{"n_layer": 13, "d_expert": 64, "d_shared_expert": 0, "activation": "geglu", "normalize_top_k": false, "routed_scale": 1.0, "balance_bias": true, "lr_router": 0.00127, "norm": "rmsnorm", "norm_eps": 1e-06, "optimizer": "muon_variant", "lr": 0.00207, "steps": 5567}
Below are experts of layer 6 (counted from 0) of a mixture-of-experts language model. Rows are named router (the router's row for the expert), gate (a neuron's input weights, with its number), up (a neuron's input weights, with its number), down (a neuron's output weights, with its number) and show model dimensions 128-191. Each number is 128 + 24 x the weight over its row's rms, rounded and kept within 0 to 255.
After each expert's rows: a language model's description of what the expert responds to. This comes from a sample of Wikipedia text that the model never trained on.

# expert 14
router [ 96 111 192 186 107 152 178 100 173 123  95 100 113 133 139 166 117 159 120 117 114 126 160 159 170 141  90 151 137 112 104  94 128 167 136 128  92  96 138 144 129 104 117 182 142 125 113 108 155 164 113 109 129 103 132 152 135 141 114 130 149  69 130 138]
gate0 [145 109 140 132 154  87 118 117 120 113 139  96 123 136 142 121 137 142 119 136 118 132 128 168 146 116 148 121 136 114 159  86 141 101  76 117 104 134  97 102 118 129 123 135 107 124 130 136 109 144 161 159  94 121 133 128 190 128 115 163 129 105 110 108]
up0 [118 142 142 123 113 188 119 138 150 163 149 171 141 135 126 133 116 101 139 121 135 136 141 105 121 134 149 123  98 137 113 167 115 150 185 143 115 130 165 145 124 158 162 107 131 120 144 130 133 113  94 100 182 155 132 134 120 145 132 100 152 138 131 133]
down0 [153 136 152 129 127  75 176 115 112 106 120 104 115 146 114 153 173 105 173 135 124 103 143 151 159 116 124 151 131 134 133 101 150  99 114 140 170  83 126 158 122 137 134 121 130 119 134 164 149 133 107 142 125 113 113 115 131 147 155 121 101 109 143 143]
gate1 [116 156 108 114 135 151 112 142 116 142 116 143 127 131 142 163 116 130  76  89 104 156 122 109 143 181 165 160 117  71 136 115 150 165 185 142 143 165 127 192 158 107 134 138 180  98 135 126 125 127  87 159 161 125 149 165  87 109 117 100 114 132 148 139]
up1 [104 106  84 111  96 110  98 145 131 172 139 191 156 143 164 131 124 174  67 116 113 137 152 103 103 147 174 131 126 128 129 130 172  92 145 129 170 104 154 151 145 101 129 166 141 136 171 116 102 128 111 152 160 126 115 112 101 168 126 121 119 145 128 112]
down1 [ 71 143 138 136 167 139 109  98 105 134 155 134 118 137 127  92 153 101 120  95 119  82 108 132 141 162 117 157 121 147 171 157  83 140 128 119 153 127 129 119 110 146 118 142 140 111 123 120 137 138 101 154 116 115  61 121  93 127 135 154 129 146 129 165]
gate2 [160 118  78 113 134 135 123 120 112 138 124  77 105 141 102 150 135 150  88 126 139  96 107 123 106 165 106 111 116 112 106 111 156 159 135  99 107  85 131 103 145 129  94 137 115 146 128 142 111 133 134 126 114 144 109 125  94 125 103 104 128 116 131 157]
up2 [134 107 106 157 118 136 106 106 110  89 118 111 106  97 159  99 133 140 126 156 118  65 135 130 156 103 110  99 156 131 123 166 104  91 125 174 124 134 144 180 133 105 112 157 138  95 122 132 116 142 103 117 111 171 146 152 120 116 127 118 131 159  76 112]
down2 [187 154  96 112 132 124 132 113 115 146 122 113 103 135 143 123 157 119 114 157 133 205 149 136  84 122 151 121  86 140 170 102 156  64 112 154  84 127 173 143 139 116  88 138 154 147 154 125 155 115 111 128 105  96 142  95 131 139 103 101  96 128 140 109]
gate3 [134 113 111 166 143  93 104 107 111 139 144 106 156 113 131 114 149 105  95 129  81 102  84 128 168 128 101 146  98 154 139 122  98 163 143  66 160 108 137 135 120 100 131 144 112 142 119 103 111 133 138 107 161 143 110  80 152 100 142  98 128 155 105  97]
up3 [141 135 116 144 131 101 123 113 113 153 128 152 136 109 144 116 142 118  95 100  95 114 103 117 134 142 127 130  98 110 136 136 109 154 120  86 163 129 146 130 138 111 132 129 166 124 132 128 108 154 124  88 119 137 113  82 193 101 197  90 153 148 129 123]
down3 [148 127 121 158 141 177 144 157 107 128 127  80  77 166 122 128 163 103 114 133  73 123 155 172 109 133 104 143 162 155 154 117 147 114 117 125 108 162 150 135 121 119 115  92 137 203 124  77 133 131 105 120 117 102 145 167 127 140  95 112 103 107 122 142]
What it handles: Months and name starts. Month names before dates and first words of proper names, such as May 12, June 5, Michael, New York.

# expert 8
router [ 96 116 109  85 128  89 160 177 112  85  92 155 120 148 134 124 177 110  94 127 145 131 107 156 125 143 110 144 172 130 164 109 119 140 122 113 170 128 121 159 128 120 125  71 116 109  96 110 102 147 142 146 120 123 152  78 180 148 166 131 109 131 121 131]
gate0 [109 118 174 126 100 131 157 132 104 117 155 137 113 148 122 146 161 116 123 106 114 126 158 167 106 169 121 109 139 123 154 128 141 156 143 150 129 128 129 180 109 120 160 152 118 103 112 134 161 115 159 136 122 119 128 111 109 114  76 146 169 161 134 157]
up0 [122 125 177 116  99 124 173 119 126 140 170 159 161 108 110 107 132 104 127 128  95  99 144 119 162 170  94 172 160 157 140 110 120 127 132 175  98  93 127 157 112 161 137 114 141 126 107 123 154 127 127 108 142 129  82 136 147 150 119 123 104 147 163 158]
down0 [105 140  81  83 166 118  90 140 102 160 107 131 100 148 142 148 108 150 124  83 131 147 130 121 105 137 128 130 152  99  87 117  82 157 127 143 136 122 167 112 149 167  84 117 133 129 142 116 115 172  81 150 124 152  95  85 114 157  95  89 148 148 127 134]
gate1 [102 138 112 116 128 168  97 118 150 147 113 102 138 159 171 201  96 108 112 139  88 135 139 179 125 152 115 154 101 143 120 139 134 188 139 157 114 155 102 162 125 157 125 184 129  87 152 163 127 154 154 114 114 138 161 154 136 185 116 160 108 120  53 128]
up1 [101 146 121 129 150 141 111 108 166 157 116  97 108 162 167 191 112 118 134 153 104 146 170 134  94 182 109 144 138 160 111 128 116 169 140 147 119 137 107 169 147 119 131 143 101 100 176 157 135 173 176 112 126 130 165 155 120 171 108 137 115 110  56 155]
down1 [ 93 117 112 143 152 147 143 137 137  90 155 153 134 106 164 150 112  98  96 132 175 140 117 164 144 126 126 133 116 112  94 147 134 120 148 142 108 100  79 122  81 142 113 174 134 153 112  96 149 104 115 179 120 147 139 129 143 150 105 124 101 134 149 179]
gate2 [155 131  88 128 162 123 120 113  97 143 132 155 105 108 102 165  97 146 132 118 117  86 141 101 121 153 137 141 128 136 130  92 148 151  94 131  98 121 130 126 117 135  96 116 149 176 148 192 142 115 142 105 131 147 137 144  87 103 132  96  94  98 105 177]
up2 [102 125 122 132 177 129 104 145 169 115  92 117 144 150 138 152 110 141 150 103 170 138 165 140 149 136 140  95 147 125 100 139 149 113 173 119 148 169 161 106 155 153  98 132  69 135 174 163 140 161 105 151 169  95 128 141 156 148 152 128 135 149 119  97]
down2 [126 115 114 140 170 137 127  94 147 149 102 108 109 145 146 165 132 151 152 146 126 107 156 153 123 186 136 123 120 127 117 153 102 147 140 133 133 108 127 121 137 147 113 180 187 142 139 146 142 135 122  73 159 134 144 114 123 130 121 103 162 102 115 126]
gate3 [169  83 116 137 119 160 138 186 105 179  89 100 167 118 106 155  76 107  80 113 114 111 166 165 117 133 120 144 174 138 138 112 103 109 134 124 138 156 136 149 158 125 113  94 123 118 134  96 126 135  97 118 133 106 161 108 133 113 186 145 141 118  89 123]
up3 [105 163 115 106 127 126 104 175 130  86 127 131 148 106 123 120 130 127 110 132 128 168  85 143 181 125 138 140 118 137 151  96 140 116  79 136  97 171  96 173  68  94  76 117 149 130 105 121 141 101 136 134  86 135 116 159  82 139 114 153 133 158 163 107]
down3 [ 92 139 123 113 118 121 119 124 127 120 110 151 137 151 152 139 109 103 127 120 141 117 132  93 163 130 158 102 159 144 120  88 104 110 145 161 111 105  87 131 118 125 150 125  96 142 169 156 129 102 134 120 122 164  92 115 147 136 166 172  95 136  73 115]
What it handles: Verb and word starts. Opening pieces of verbs and other words in narrative prose, often after a pronoun or article, such as re-jects, exp-elled, gradu-ation.

# expert 27
router [156 145 115 127 107 109 128 120 111 148 179 149 142 127 123  82 131 104 150 133  92 129  75 117 108 147 108 110  91 120 128 126 137 120 113 129 140 145 112 139 189 114 101 161 155 106 168 152 155 137  88 136 129  85  60 109 113 158 143  95 127 119 114  72]
gate0 [121  93 135 131 127  93 166 134 106 117 146 139 126 139 133 152 114 131 125 154 119 132 125 129 114  94 135 156 119 104 173 109 144  79 102 173 117 150 115 151 157 168 138 185 112  89 156 128 145 138 142 126 156 120 158 119 139 163 149 128 127 117 119  91]
up0 [143 129 127 105 119 157  99  98 150 154 123 107 135 119 145 101 140 101 130 108 157 123 126 111 138 169 127  90 155 149  98 135 125 133 150  77 134 106 148  85 115  97 121  86 113 172  89 124 116 122 126 138 118 141 103 158 124  94 113 114 116 121 138 146]
down0 [117 125  78 101  94 101 173  87 147 123  98 121 154 116 128 132 153 114 129 133 108 117  92  88  97 140 135 165 143 106 116 130 150 159 161 120 103  77 185 134 134  95 123 157 142 129 134 125 120 114 153 128 113 156 113 117 169 140 131 116 147 154 138 149]
gate1 [150 130 122 191  96  95 155 102 138 151  91 135 129 151 117 136 113 111 117 114 157 109 120 111 121 115 151  98 119 136 153 105 163 111 137 142 104  97 125 152  81 127 147 131 122 163 131 130  73 118 123 118 119 180 162 138 170  98 166 120 166 145 148 166]
up1 [132 139 126 121  46  89 158 107 126 163 141 138  86 143 100 119 174 137 138  90 123 102 118 131 149  99 114  98 124 119 129 132 127  97  87 137 134 122  92  90  94  95 133 133 129 171 168 131 102 100 114 124 163 130 121 117 127  82 169 111 137 143 116 132]
down1 [102 114 147 122  91  76 127  88 165 132 133 166 144 144 197 118 161  89 109 115 141 116 121 151 127 150 150  81 120 122 125 114 121 109  98 108 114 167  83 175 126 162  94 139 157 110 172 126 101 126 132 157 132  91  93  95 141 148 158 106 179 113 144  90]
gate2 [137 121 107 139 131 152 174 164 130 120 102 115 111 175  96 105 114  92 133  87 143 139 102 127 163 125 123 115 116 119 151 114 131 117 150 137 119  89 120 110 116  62 121 112 130  91 156 158 180  49 135 158  59 135 142 120 111 118  97 120 134 162 163 116]
up2 [ 97 137 134 103 129 122  54 107 106 152 128 148 128 100 131 136 108 145 116 168 115 139 157 127  78 129 139 116 129 133 106 140 115 146 108 115 119 183 155 130 110 179 146 145 173 154  82 107  77 195 117 143 185 123 103 147 125 134 162 119 129  97 105 131]
down2 [108 144 121 148 114 154 121  78 160 121 171  82 129  98 120 115  72 142 127 125 152 136 128 126 129 158 109 141 181 121 108 111 124 131 147 160  76 116 133 101 109 126 145 156 131 104 116  90 131 116 138 124 111 120 159 146 119 145 150 121 163 141 118 140]
gate3 [127 145 124 124 143 108 127  78 115 124 104 138 124  83 119 133 153 130 111 176 140 143 116 117 105 134  92  98 140 126 164  96 155 144 143 144 130 116  82 148 150 118  91 130 100 138  81 123 107 143 101 156 111 145 103 133 134 127 115 109 107  97 139 104]
up3 [145 157 148 111 131 107 138  68 120 127  98 130 101  96 119 142 126 137 124 190 123 139 124 119 109 119  89 101 138 123 163 105 161 125 131 177 138 146  70 135 144  98  94 160  89 108  80 123  98 145  82 116 144 151 112 121 156 133 104 120 107  83 129 112]
down3 [123 115 119 147 107 131 129 166 102 123  83 140  96 120 138 159  96 159 177 143 110 147 107 104 121 104 133 107 127 144 142 170 159 120 133 125 145  61 141 135 127  99 123 105 107  79 163 110 147 166 112 147  90 104 135  98 136 113 124 159 150 129 103 113]
What it handles: Common modifiers and headings. General nouns and adjectives after articles or hyphens, plus section heading markers, such as other, years, career, various, ==.

# expert 6
router [ 69 151 136 146 118 121 117 129 139  73 154 144 124 102 108 144 114 125 117 140 181 146 146 163 141 101 126 203 134  93 149 119 155 138 114 159  88 110 132 120 170 114 110 149  96 120 125 135 111 130 124 188 116 116 135 115 158 118 136 105 143 144 116 131]
gate0 [160 145 109 114 122 101 118 117 122 205 105 142 105 151 152 125 149 166  70 159 107 154 148 113 106 150 149 164 110 104 153 136 155  71 133  96 166 118 145 148 145 149 163  88  92 152 144 153 157 152 129 121  91 143 152  98 168 144 193 129 129 129 111 122]
up0 [ 97 114 120 150 121 105 148  78 115 161 114 116 108 132 148 100 129 168  96 162  95 125 125 155  96 119 116 185 129  79 169 163 107 144  95 138 126 134 106 126 176 142  93  73 156 110 144 113 152 170 139 129  92 133 154 138 155 151 146 133 144  97 111 124]
down0 [143 108 113 131 127 119 159 149 121 179 139  72 128 143 175 110 131 114 131 136 149 183 130 146 109 136 111 135 135 124 122 138 128 133  85 112 111 151 116 154 150 119 120 144  90 155  90 125 124 139 154 129  82 115 114 130  89 120 114 108 143 130 153 183]
gate1 [110 115 123 125 128 154 101 135 121 148 111 116  82 169 119 166 151 133 137 139 160 145 111 136 163 105 136 141 114  93 150 170 161 138 119 126 167 155 169 141 119 117 141 107  95 140 156 129 125 138 126 101 155 159 135 136 161 103 117 142 124 179 120 120]
up1 [122 119 131 152 124 134 126 126 114 135 133 117 110 148 123 174 151 124 132 120 169 150 126 135 134 135 143 128 128  75 160 155 164 143 104 119 163 132 153 160 114 134 144 139  96 137 130 154 135 135 138 103 135 152 133 180 174 131 116 125 127 163 156 102]
down1 [144  94 151  73 130 120 100 156 144  75 137 139 107 135 135 118 131 121 144 127 164 158 125 126 158 151 119 133 119  99 118 143 108 108 123 129 110 114 136 138 100 112 101 130 137  99 147 127 118 131 128 150 122 127 124 125 128 158 105 131 105 141 136 117]
gate2 [124 139 139 121 175 142 105 155  86 160 102 132 129 120 100 123 121 101 134 162 125 129 125 130 106 114 160 144 138 117 145 157 145 106 141 114 101 128 123 122 141 143 140 117 134 120 141 143 122 155 119 141 153 166 117 142 121 173 150  52 137 180 133 162]
up2 [139 118  94 103  74 168 133  93 134 125  90 131 115 167 145 109 119 120 107 125 132 116 145 138 139 130 114  99  84 169  91 123 146 131 139 128 101 122 166 126 140  76 144 125 156 158 121 122 125 105 134 109 130  95 127 128 110 115 129 147 138 135  63 136]
down2 [166 112  56 101 167  86 143  73 136 159 138 107 112 121 157 145 166 110 114 123  64 128 159  90 172 140 109  97 151 141 116 158 132 106 128 133 154 123 152 152 101 144 148  91  97  99 119 172 117 151 120  88 106 167 140 110 119 127  94 143 128 120 108 150]
gate3 [109 155 113  65 120  97 168 141 123 110 116 134 123 131 124 135 129 138 156 162 151 111 160 141 161 125 104 173 135 156 147  90 123  94 143 151 122 135 169 103 161 119  90 127 124 114 126 181  99 123 107 166 101  82 113 116 128  96 172 130 151 128  89 100]
up3 [153 133 128 105 138 105 129 144 128  77  77 153 186  98 103 119 163 150 115 146 137 100 160 140 139 128 127 160 114 109 106 137  93  84 154 104 108 141 128 118 144  99  85 167 103  93 138 145 169  95 119 123 118 116 117 137 108 135 151 116 105 126 128 119]
down3 [124 161 113 126 166 173 126 121 102 140 154 140  99 128 146 164 132 145 150 116 157 129 111 125  92 152 136 107 126 120 119 142 127 138 133 138 104 122 154 137 119 101 117 151 164 133 124  92 150 163 111 126 177 117 134 183  97 128 140 117 136 132 129 145]
What it handles: Name initial letters. First letter or first piece of a personal name, often after a given name or in tables and species lists: John R(uddy), K(earen), Jean.

# expert 24
router [124 104 132 132 138 102 156 111 114 136 189 135 116 112 167  82 172  98 116 160 118 108 136 124 117 179 111 114 122 171 124 124 114 113 139 115 148 133 111 138 150 127 136 150 168 141 116 119 127 152 140 148 126 155  73 177 100 108 134 153  83 106 159  85]
gate0 [166 100 113 122 145 138 144 140 124 113 153 138 129 136 125 141 139 104 123 133 111 146 161 153 113 117 142  70  91 105  93 104 129 134 146 139 106 137 143 171 111  99 130 135 164 159 117 128  94 111 136 103 160 143 149 125 105 179 128 141 133 122 126 136]
up0 [107 124 125 130 117 149 147 124 139 106 116 110 134 135 147 106  87  70 116 110 104 132 139 145  54 106 136 116 128 122 144 131 141  80 153 164 123 140 106  78 122 150 159  91 132 126 138 139  86 159  98  92 126  95 122  62 107 103 118 183 150 130 150 127]
down0 [ 93 145 144 116 130 127  88  92 153  81 156 106 140 133 109  95 140  77 110 105 105 131 101 148 105 116 121 132 129 105 122 162 181 114 144 100 119 101 132 155 124 139 131 126 100  70 134 125 131 102  77 115 139 142 119 140 114 120 115 175 137 134  94 113]
gate1 [150 140 109 140 121 135 132 134 114 108 146  93 164 111 117 145 175 103 117 119  60 122 109 143 158 118  92 147 149 178 117 117 161  96 154 148 128 122 137 112 109 124 143 140 106 108 128 107 121 175 112 117 153 144  89  72 119 136  93 177 129 163 138 110]
up1 [ 85 176 109 133 149  97 114 117 175 120 116 120 137 138 130  77 119 120 117 141 100  78 123 164 128  77 135 160 131 119 141 136 134  92 136 138  60 124 118 143 154 160 129 140 153 117 136 146 146 150 116 161 141 106 133  56 127  79 138 155 155 112 128 122]
down1 [132 100 167 106 152 181 156 134 130 166 114 155  71  99 143 115 122 180 134 138 177 153 147  94 158 208 121 156 128  82 128 145 133 118 117 117 166 134 149 131 176 145 113 136 119 164 150 104 126 105 110 121 121 107 111 150 129 156 137  64 107 122 136 132]
gate2 [155 122 109 125 147 118 152 144 163 108 144  98 109 118 132 127 145 109 118 136 117 130 148 163 120  99 101 136 103 100 127 108 157 180 100 141 124 129 172 144 160 112 159 143 125 155 154 116 138 148 157 100 124 134 154  91 132 149 122 137 110 128 140 112]
up2 [124 121 144 150 132 143 129 110 106 143 114 142 121 154 120 145 125 127 124  73 152 126 131 127 125 148 116 151 151 160 146 162 103  95 147 148 108 146  90 102 138 131 101  76 146  98 106 162 104 110 117 149 160 136 125 145 110 103 122 108 170 122  90 122]
down2 [ 88 158 122 159 113 105  62 139 142 109 119 173 174 132 148 114 114 149 184  85 159 113 155 100 147  69 148  95 134 126 123 162 108 174 131 136 137 126 130 139 125 113 183 102 151  95  87 150 124 107 149 103 155 172 165 109 116 116 182 148  95 113 131 134]
gate3 [136 146 149 157  86 167 153 163 133 147 149 123 120 149 154 149 131 130  80 164 124 116  98 117 129 161 136 121 153 124 102 133 129 132 103 152 129 103  98 171 134 121 141 127 171 152 107 112 131 118 120 136 118 154 115 121 156 108 134 116 139 164 158 175]
up3 [114 144 104  98 209  97 139 101 124 123 145 137 125 132 121 134 149 107 154 157 104 159 128 108 156 106 174 139 164 121 107 134 118 106 124 140 126 111 127 107 184 109  79 173  87 125 109 121 119 139 143 126 144 125 132 152 104 167 131 121 118  88 117  75]
down3 [139 137 144 128 135 143 155  99 115 121 174 106 138 183  92 144 102 161 145 125 140 132 137  82 164 153 135 110 128  80 154 163 116 103 129 145 121 129 122  84 153 140 165 105 104 118 137 132 133 138 139  98 117  99 115 140 135 122 165 107 149 116 107 151]
What it handles: Abstract nouns and suffixes. Common abstract nouns and their inflectional or derivational endings in prose, such as punish-ments, use, development, creation, members.

# expert 11
router [135 134 125  95 107 133 133 113 178 116  92 123 177 105 104 134 164 116 100 105 103  99 161 145 157  99 139 111 126 107 152 152 102 101 130 145 143 113 104 129 128 112 121  94 106 150 129  98  77 112 157 114 109 162 154  95  87 129  92 124 120 130 149 123]
gate0 [114 142 144 126 170 110 125 147 140 105 156  97 145  96 164 137 143  96  99 133 162 161 112 145 118 189 113 126 122 155 124 121 139 107 167 125 133  77 148 122 126 157 105 127 124 143 166 135  87 135 124 114 142  84 163  92 144 120  87 133 141 145 146 137]
up0 [124 152 154 114 156 128  95  98 107 120 142 115 118  64 135  88 143 103 112 156 131 130 102 121 119 152 148 128 129 116 150 129 122 121 155 138 174  90 131 145 134 139 116 113 145 104 135 121  77 135 110 142 158 140 115 117 145 151 134 121 105 155 117 105]
down0 [142 130 140 162 144 142 141 133 123 147 155 132 118 107 138 111 157 126 131 174 117 153 133  69 148 103 150 149 105 123 130 130 170 155  98 131 122 110 157 147  99 119 113 184 101 131 159 111 105 119 122 197 140 148 118 157 148 156 118 102 103 128 133 166]
gate1 [104 121 114 121 116 167 173 104  79 160 115 122 124 139 102  93 140  98 145 151 112  95 136 127 126  90 147 103 109 112 119 112 123 104 119 102 115 114 142 127 141 120 119 168 144  67 121  87 103 113 137 112 104 129 134 130  97 110 147 124 168 150  92 108]
up1 [144 138 141 105 148 183 132 141  95 158  88 124 106 128 169 160 126 107 152 155 126 131 131 170 105 108 180  78 124 115  91 157 151 138 142  76 114 125 121  92 107 120 141 197 133 106 103  97 125 113 155 144  98 127 148 161 110 158 129  86 131 161 155  98]
down1 [132 149 118 112  68 137 118 107 122 127 140 132  67 126 138 137 140 146  99 113 151 127 107 135 151 133 147 119  92 116  71 138 110  79 108 117 164 106 109 123  91 154  98 121 100  94 146 137 165 110 137 142 133 162 124 141 136 131 136 145 146 159  72 137]
gate2 [156 110 118  98 131 122  86 155 120 103 114 118 118 141 152 167 124  99 113  66  82 146 152 137 122 119 121 113 150 110 118 155 136 142 109 156 130 116 114 140 109 141 135 162 156 114 139 150 137  79  94 168 147 106 126 141 128 162 113 105 128  96 111  91]
up2 [146 129 119  90 124 137 100 127 154  82 145 120  96 123 169 163 122 123 122  83  98 148 164 142 110 139 138 113 160 113 108 162 137 157 110 144 172 148 136  95 134 135 112 180 111 133 135  98 144  96  99 161 160 107 115 156 109 149 115 136 103 117 142  97]
down2 [112  97  89 148 122 125 128 140 136 147 144 106 139 124 116 147 117 134 147 105  66  92 164 133 167 109 122 112 151 137 136 153 138 132 125  99  76 161 117 105  98 110 130 143 152 134 154 144 134 146 146  71 106 146 182 109 113 104 104 146 165 129 128 167]
gate3 [145 136  91 162 133 101  89 146  87 144 125 106 121 128 150 140 111 127 110 122 111  84 125 133 126 137 140 107 118 117  99 176 115 114  59 120 122 113  99 159 115 139 134 105 121  94 121 121 144 147 176 119 112  88 104 128 142 127 122 114 132 123 139 154]
up3 [ 91  93 161 135 150 153 171 143 130 127 118 134 142 143 113 116 173 180 152 126 146 173 132 102 128 130 114 156 103 139 161  94 148 148 186 159 120 138 176  68 131 111 111 160 111 171 118 151 131 132 100 143 159 174 157 107 127 115 143 168 129 126 124 136]
down3 [112 132 136 121  91 140 154 163 145 124 110 149 131 102 119 118  94 146 140 105 161 179 166  90  97 165 145 151 135 118 138 117 108 157 137 154 164 104 140 108 151 101 165 126 147 130  86 148 145 122 153 126 111 123 144 123 132 146 132 155 105 119 105 156]
What it handles: List conjunctions and commas. Coordinating words and separators joining list items or clauses, such as and, or, but, commas, semicolons, slashes.

# expert 2
router [158 165 135 149 124 100 138 121 147 152 149 114 118 133 141 164 148 119 126 141  91 105 114 119 101 145 121 116 170 104 158 160 148 151 138 102 156 138 120  94 152 113 129 167 145 146 134  81 130 155 134  82 130 118 134 151  96 149 111 151 119 116 140 147]
gate0 [125 163 122 163 118 128 149 161 142 142 136 161 132 129  78 122 137 121 123 108 129 116  93 103 134 136 119 155 155 144 187 145 167 108 121  84 123 128 105 127 106 111 113 113 160 119  91 125 126  98 134 105 169 101 178 101 153 116 109  92 162 190 102 127]
up0 [116 145  75 120  99 129 125 159 142 133 130 109 136 123 133  84 111 109  83  82 105  76  76 125 166 136  80 131 148 130 105 127 150 115  89 117 109 140 127 110  80 103 140  94 141  94 131 116 134  85 163 131 160 164 163  96 131 127 129 105 129 136 151 127]
down0 [154  95 158 169 155 101  88 173 154 132 103 126 160 143 102 108  70 110 118 125 120 133 154 135 174 124 120 156 107 124 102 152 138 137 168  98 118  94 116 142 185 102 111 115 145  77 136 135 140 145 138  90 131 125 157 109 121 154 151 155 101 120 115 117]
gate1 [138 158 148 164 104 130 136 102 138 112 117  90 128 114 149 108 129 107 131  72 139 151 162 150 108 151 141 158 149 131 124 149  92 184 139 120 162 148 128 111 101 158 162 157 131 113 132  78 145 151 134 107 131 116 146 129  94 156 141 167  87  79 109  98]
up1 [129 188 142 160 138 163 141 104 142 136 134 129 137 113 130 115 120 114 132  87 136 158 164 146 109 161 117 150 127 131 124 149 107 162 168 144 180 159 106 100 126 156 155 130 111 143 144  86 134 141 113 118 119 123 141 138 116 153 148 162  91  94 143 107]
down1 [125  97 135 143 117 107 136 165 143 148 150 126 166 131 137 138 137 120 106 131 161 162 112 120 115 107  57 141 108 142  95 102 136  96  91 180  89 120 102 146 165 145 149 108 113 144 116 179 165  91 116 174 143 105  80  91 129 159 108 104 107 118 139 127]
gate2 [125 170 108 130 106 120 165 111 106 126 139 159 145 123 142 142 159 153 157 127 131  91 143 109 161 124 113 112 100 104 136 154 121  79 129 112 136  96 142 180 125 127 108 130  96 144 155 170 108 108 132  99 123 119 181 142 106 114 118 134 128  93 181 113]
up2 [120 101 140 118 145 157  58 157 154 138 109 122 114 118 128 128 104 111  78 113 136 172 125 145  94 117 118 145 173 172 119 113 128 154 141 169 111 151 137 113 133 129 148 101 168 133  91  73 152 138 134 168 118 138  98 118 149 152 155 124 117 151  87 164]
down2 [108 145 126 134 155 120 184 163 136 187 131  94 125 138 112 111 133 135 131 120 175 100  73 107 118 129 186 136 109 103 140 145  52 116 120 175 126 164  99 136 110 151 150 115 136  90 134 160 162 160 136 117 158 136 112 105 125 113 135 142 122  73  84 109]
gate3 [119 125 112 139 116 103 169 138  95 102 106 128 144 159 130 113 128 136 128 169 117 121 116  91 134 121 136  90 163 130 114 106 172 122 128  94  97 104 125 150  66  97 154 110  88 106 121 127 132 166 127  90 154 113  95  72 169 120 130 105 101 123 149 145]
up3 [120 138 144  85 153 144  83 103 163 170 121 132 116 111 143 144 102 130 124  92 144 126 158 183 128 154 104 147 105 144 141 141  93 142 114 195 155 147 115 126 166 162 126 172 160 154 138 118 131  71 110 149 127 132 153 159 117 141 112 130 143 128 107 115]
down3 [153 142 171 111 129 141 116  68 124 119 137 116 173 124 155 133 101 126 112 118 130 139 145 125 126 146 131 137 108 189 132 147 118 146  72 153 137 147 128 148 139 105 155 151  93 131 122 107 142 164  87 128 165 119 142 157 111 122 145 175 117 110 137 119]
What it handles: Media work nouns. Nouns naming creative works and their parts in entertainment articles, such as film, album, song, episode, role, version, Label.

# expert 1
router [134 115 146 104 111 150 106 127 127 134 142 150 145 112 149  76 141 126 124 133 129 139 111  76 125 122 142 127 140 125 116 131 111  86 101 135 142 114 128 164 129 132 144 101 149 175 140 102 128 138 179 166  99 111 104 137 155 139  86 113 123 120 140 154]
gate0 [194 100 130 106 122 135 141  64  74 117 131  82 139  83 123 138 125 141 156 123 148 153 122 134 115 157 129 129 135 122 111 147 119  82  76 156 141 100  98 124 120 149 140 127 135 128 128 135 161 144 172 136 136 123 127 133 170  82  81 142 118 108 112 143]
up0 [114 144 120 161 140 125 118 179 172 141 104 155 134 194 144 148 145 119 110 120 109 113 139 122 145 105 125 124 148 131 151 113 138 195 125 120 123 153 171 140 138 134 131 106 114 131 142 141 101 120  95  96 120 126 142 126  86 173 146 133 144 147 138 125]
down0 [137  90 171 127 142 156  98 100 195 117 131 133 158 133 177 165 115 138 122 108 148 146 128 137 163 163 115 172 124 158 164 113  89 172 117 170 127 156 123 149 115 141  95 126  75 134 145 144 146  77 156 119 129 155 146 115 128 131 117 173 137 183 137 132]
gate1 [112 143 135 175 141  99 118 113 151 126 144 142  96 121 136 138 148 171 120 114 122 112  89 150 167 127  98 107 130 155 127 111 163 133 123 106 102 130 131 177 160 134  94 112 151 117 147 124 133 104 109 152  98 127 152 116 139 132 136 111 180 136  97 145]
up1 [122 130 126 174 136 109 106 139 127 151 133 107  97 123 121 156 141 161 115 118 158 119 103 140 158 134  86  99 140 165 120 148 156 160 130 106 123 123 154 142 167 151  90 123 157 140 137 124 129 130 116 154 103 133 185 103 125 127 131 117 149 151 102 163]
down1 [158  94 143 128 167 140  82 109 149 157 115  81 115 132 153  85 118 145 152 120 135 166 151 166 132 133 110 110 156 116 110 102 148 108  95 144 111 171 109 120 131 132 134 126 124 172 138 117 155 159 166 143 148 127 147 135  96 113  98  93 165  98 161 111]
gate2 [150 130 121  95 111  80  87  90 126 120 136 121  72 142 168 121 119 148 103 107  98 108 123  87 154 115 188 132  85  64 114 135  71 134 154 114 134 117  80 151 160  95 140 146 172 142 115 128 139 123 145  95 116 119 116 122 151 168 116 124 140 106 108 129]
up2 [151  91 155 142 115 117  80 102 121  84 142 124 128 134 152 138 136 139 130 124 130 128 106 100 132 150 133 136 156  94 114 118  73 140 114 155 154 147  79 140 151  90 145 124 125 120 105 128 114 118 162 106 122 129 148 155 166 151  88 151 138 172 125 147]
down2 [123 116 130 110 157 137  85  85 116 136 105 113 102 128 165 125 148 127  98 145  99  93 119 134 138 178 173 108 138 155 167 104 103 104 115 145 140 146 125 120 172 105 129 153 122 143 151 123 171 148 140 100 142 174 154 151 142 154 160 106 114 103 113 134]
gate3 [187 108 152 164 150 107 109 107 174 143 139 139 133 149 118 114 113 131 153 138 111 107 157 135 167 111 104 119  97 138 134  94 126 127 157 129 147 126 131 123 121 139 135 141 137 106 105 148 158 143 136 155 129 131 107 136 134 147 114 115 101 153 154 101]
up3 [ 89 129  87 137 102 192 135 130 100 136 171 129  95 115 139 132 113 151 104 159 143 117 100 164 112 152 146 109 165 155 135 111 101 106 140 128  89 106  81 112 131 100 117 108 120 133 175 150 111 123 121 118 109 127 144 138 139 123 110 153 138 155 116 131]
down3 [ 91 152 112 104 117 153 118 148  50 115 173 142  82 129 169 100 139 123 135 135 166 137 104 138 105 183 140 153 202 137 119 146 196 194 124 128 139 117  94 169 139 133 119 134 109 148 138  77 112 135 133 126 111 144 134 139 122 116 122 103 132 160 137 143]
What it handles: Adverbs and predicate modifiers. Adverbs, comparatives and participles after is/are/be in descriptive prose, such as known, typically, more, broadly, virtually, often.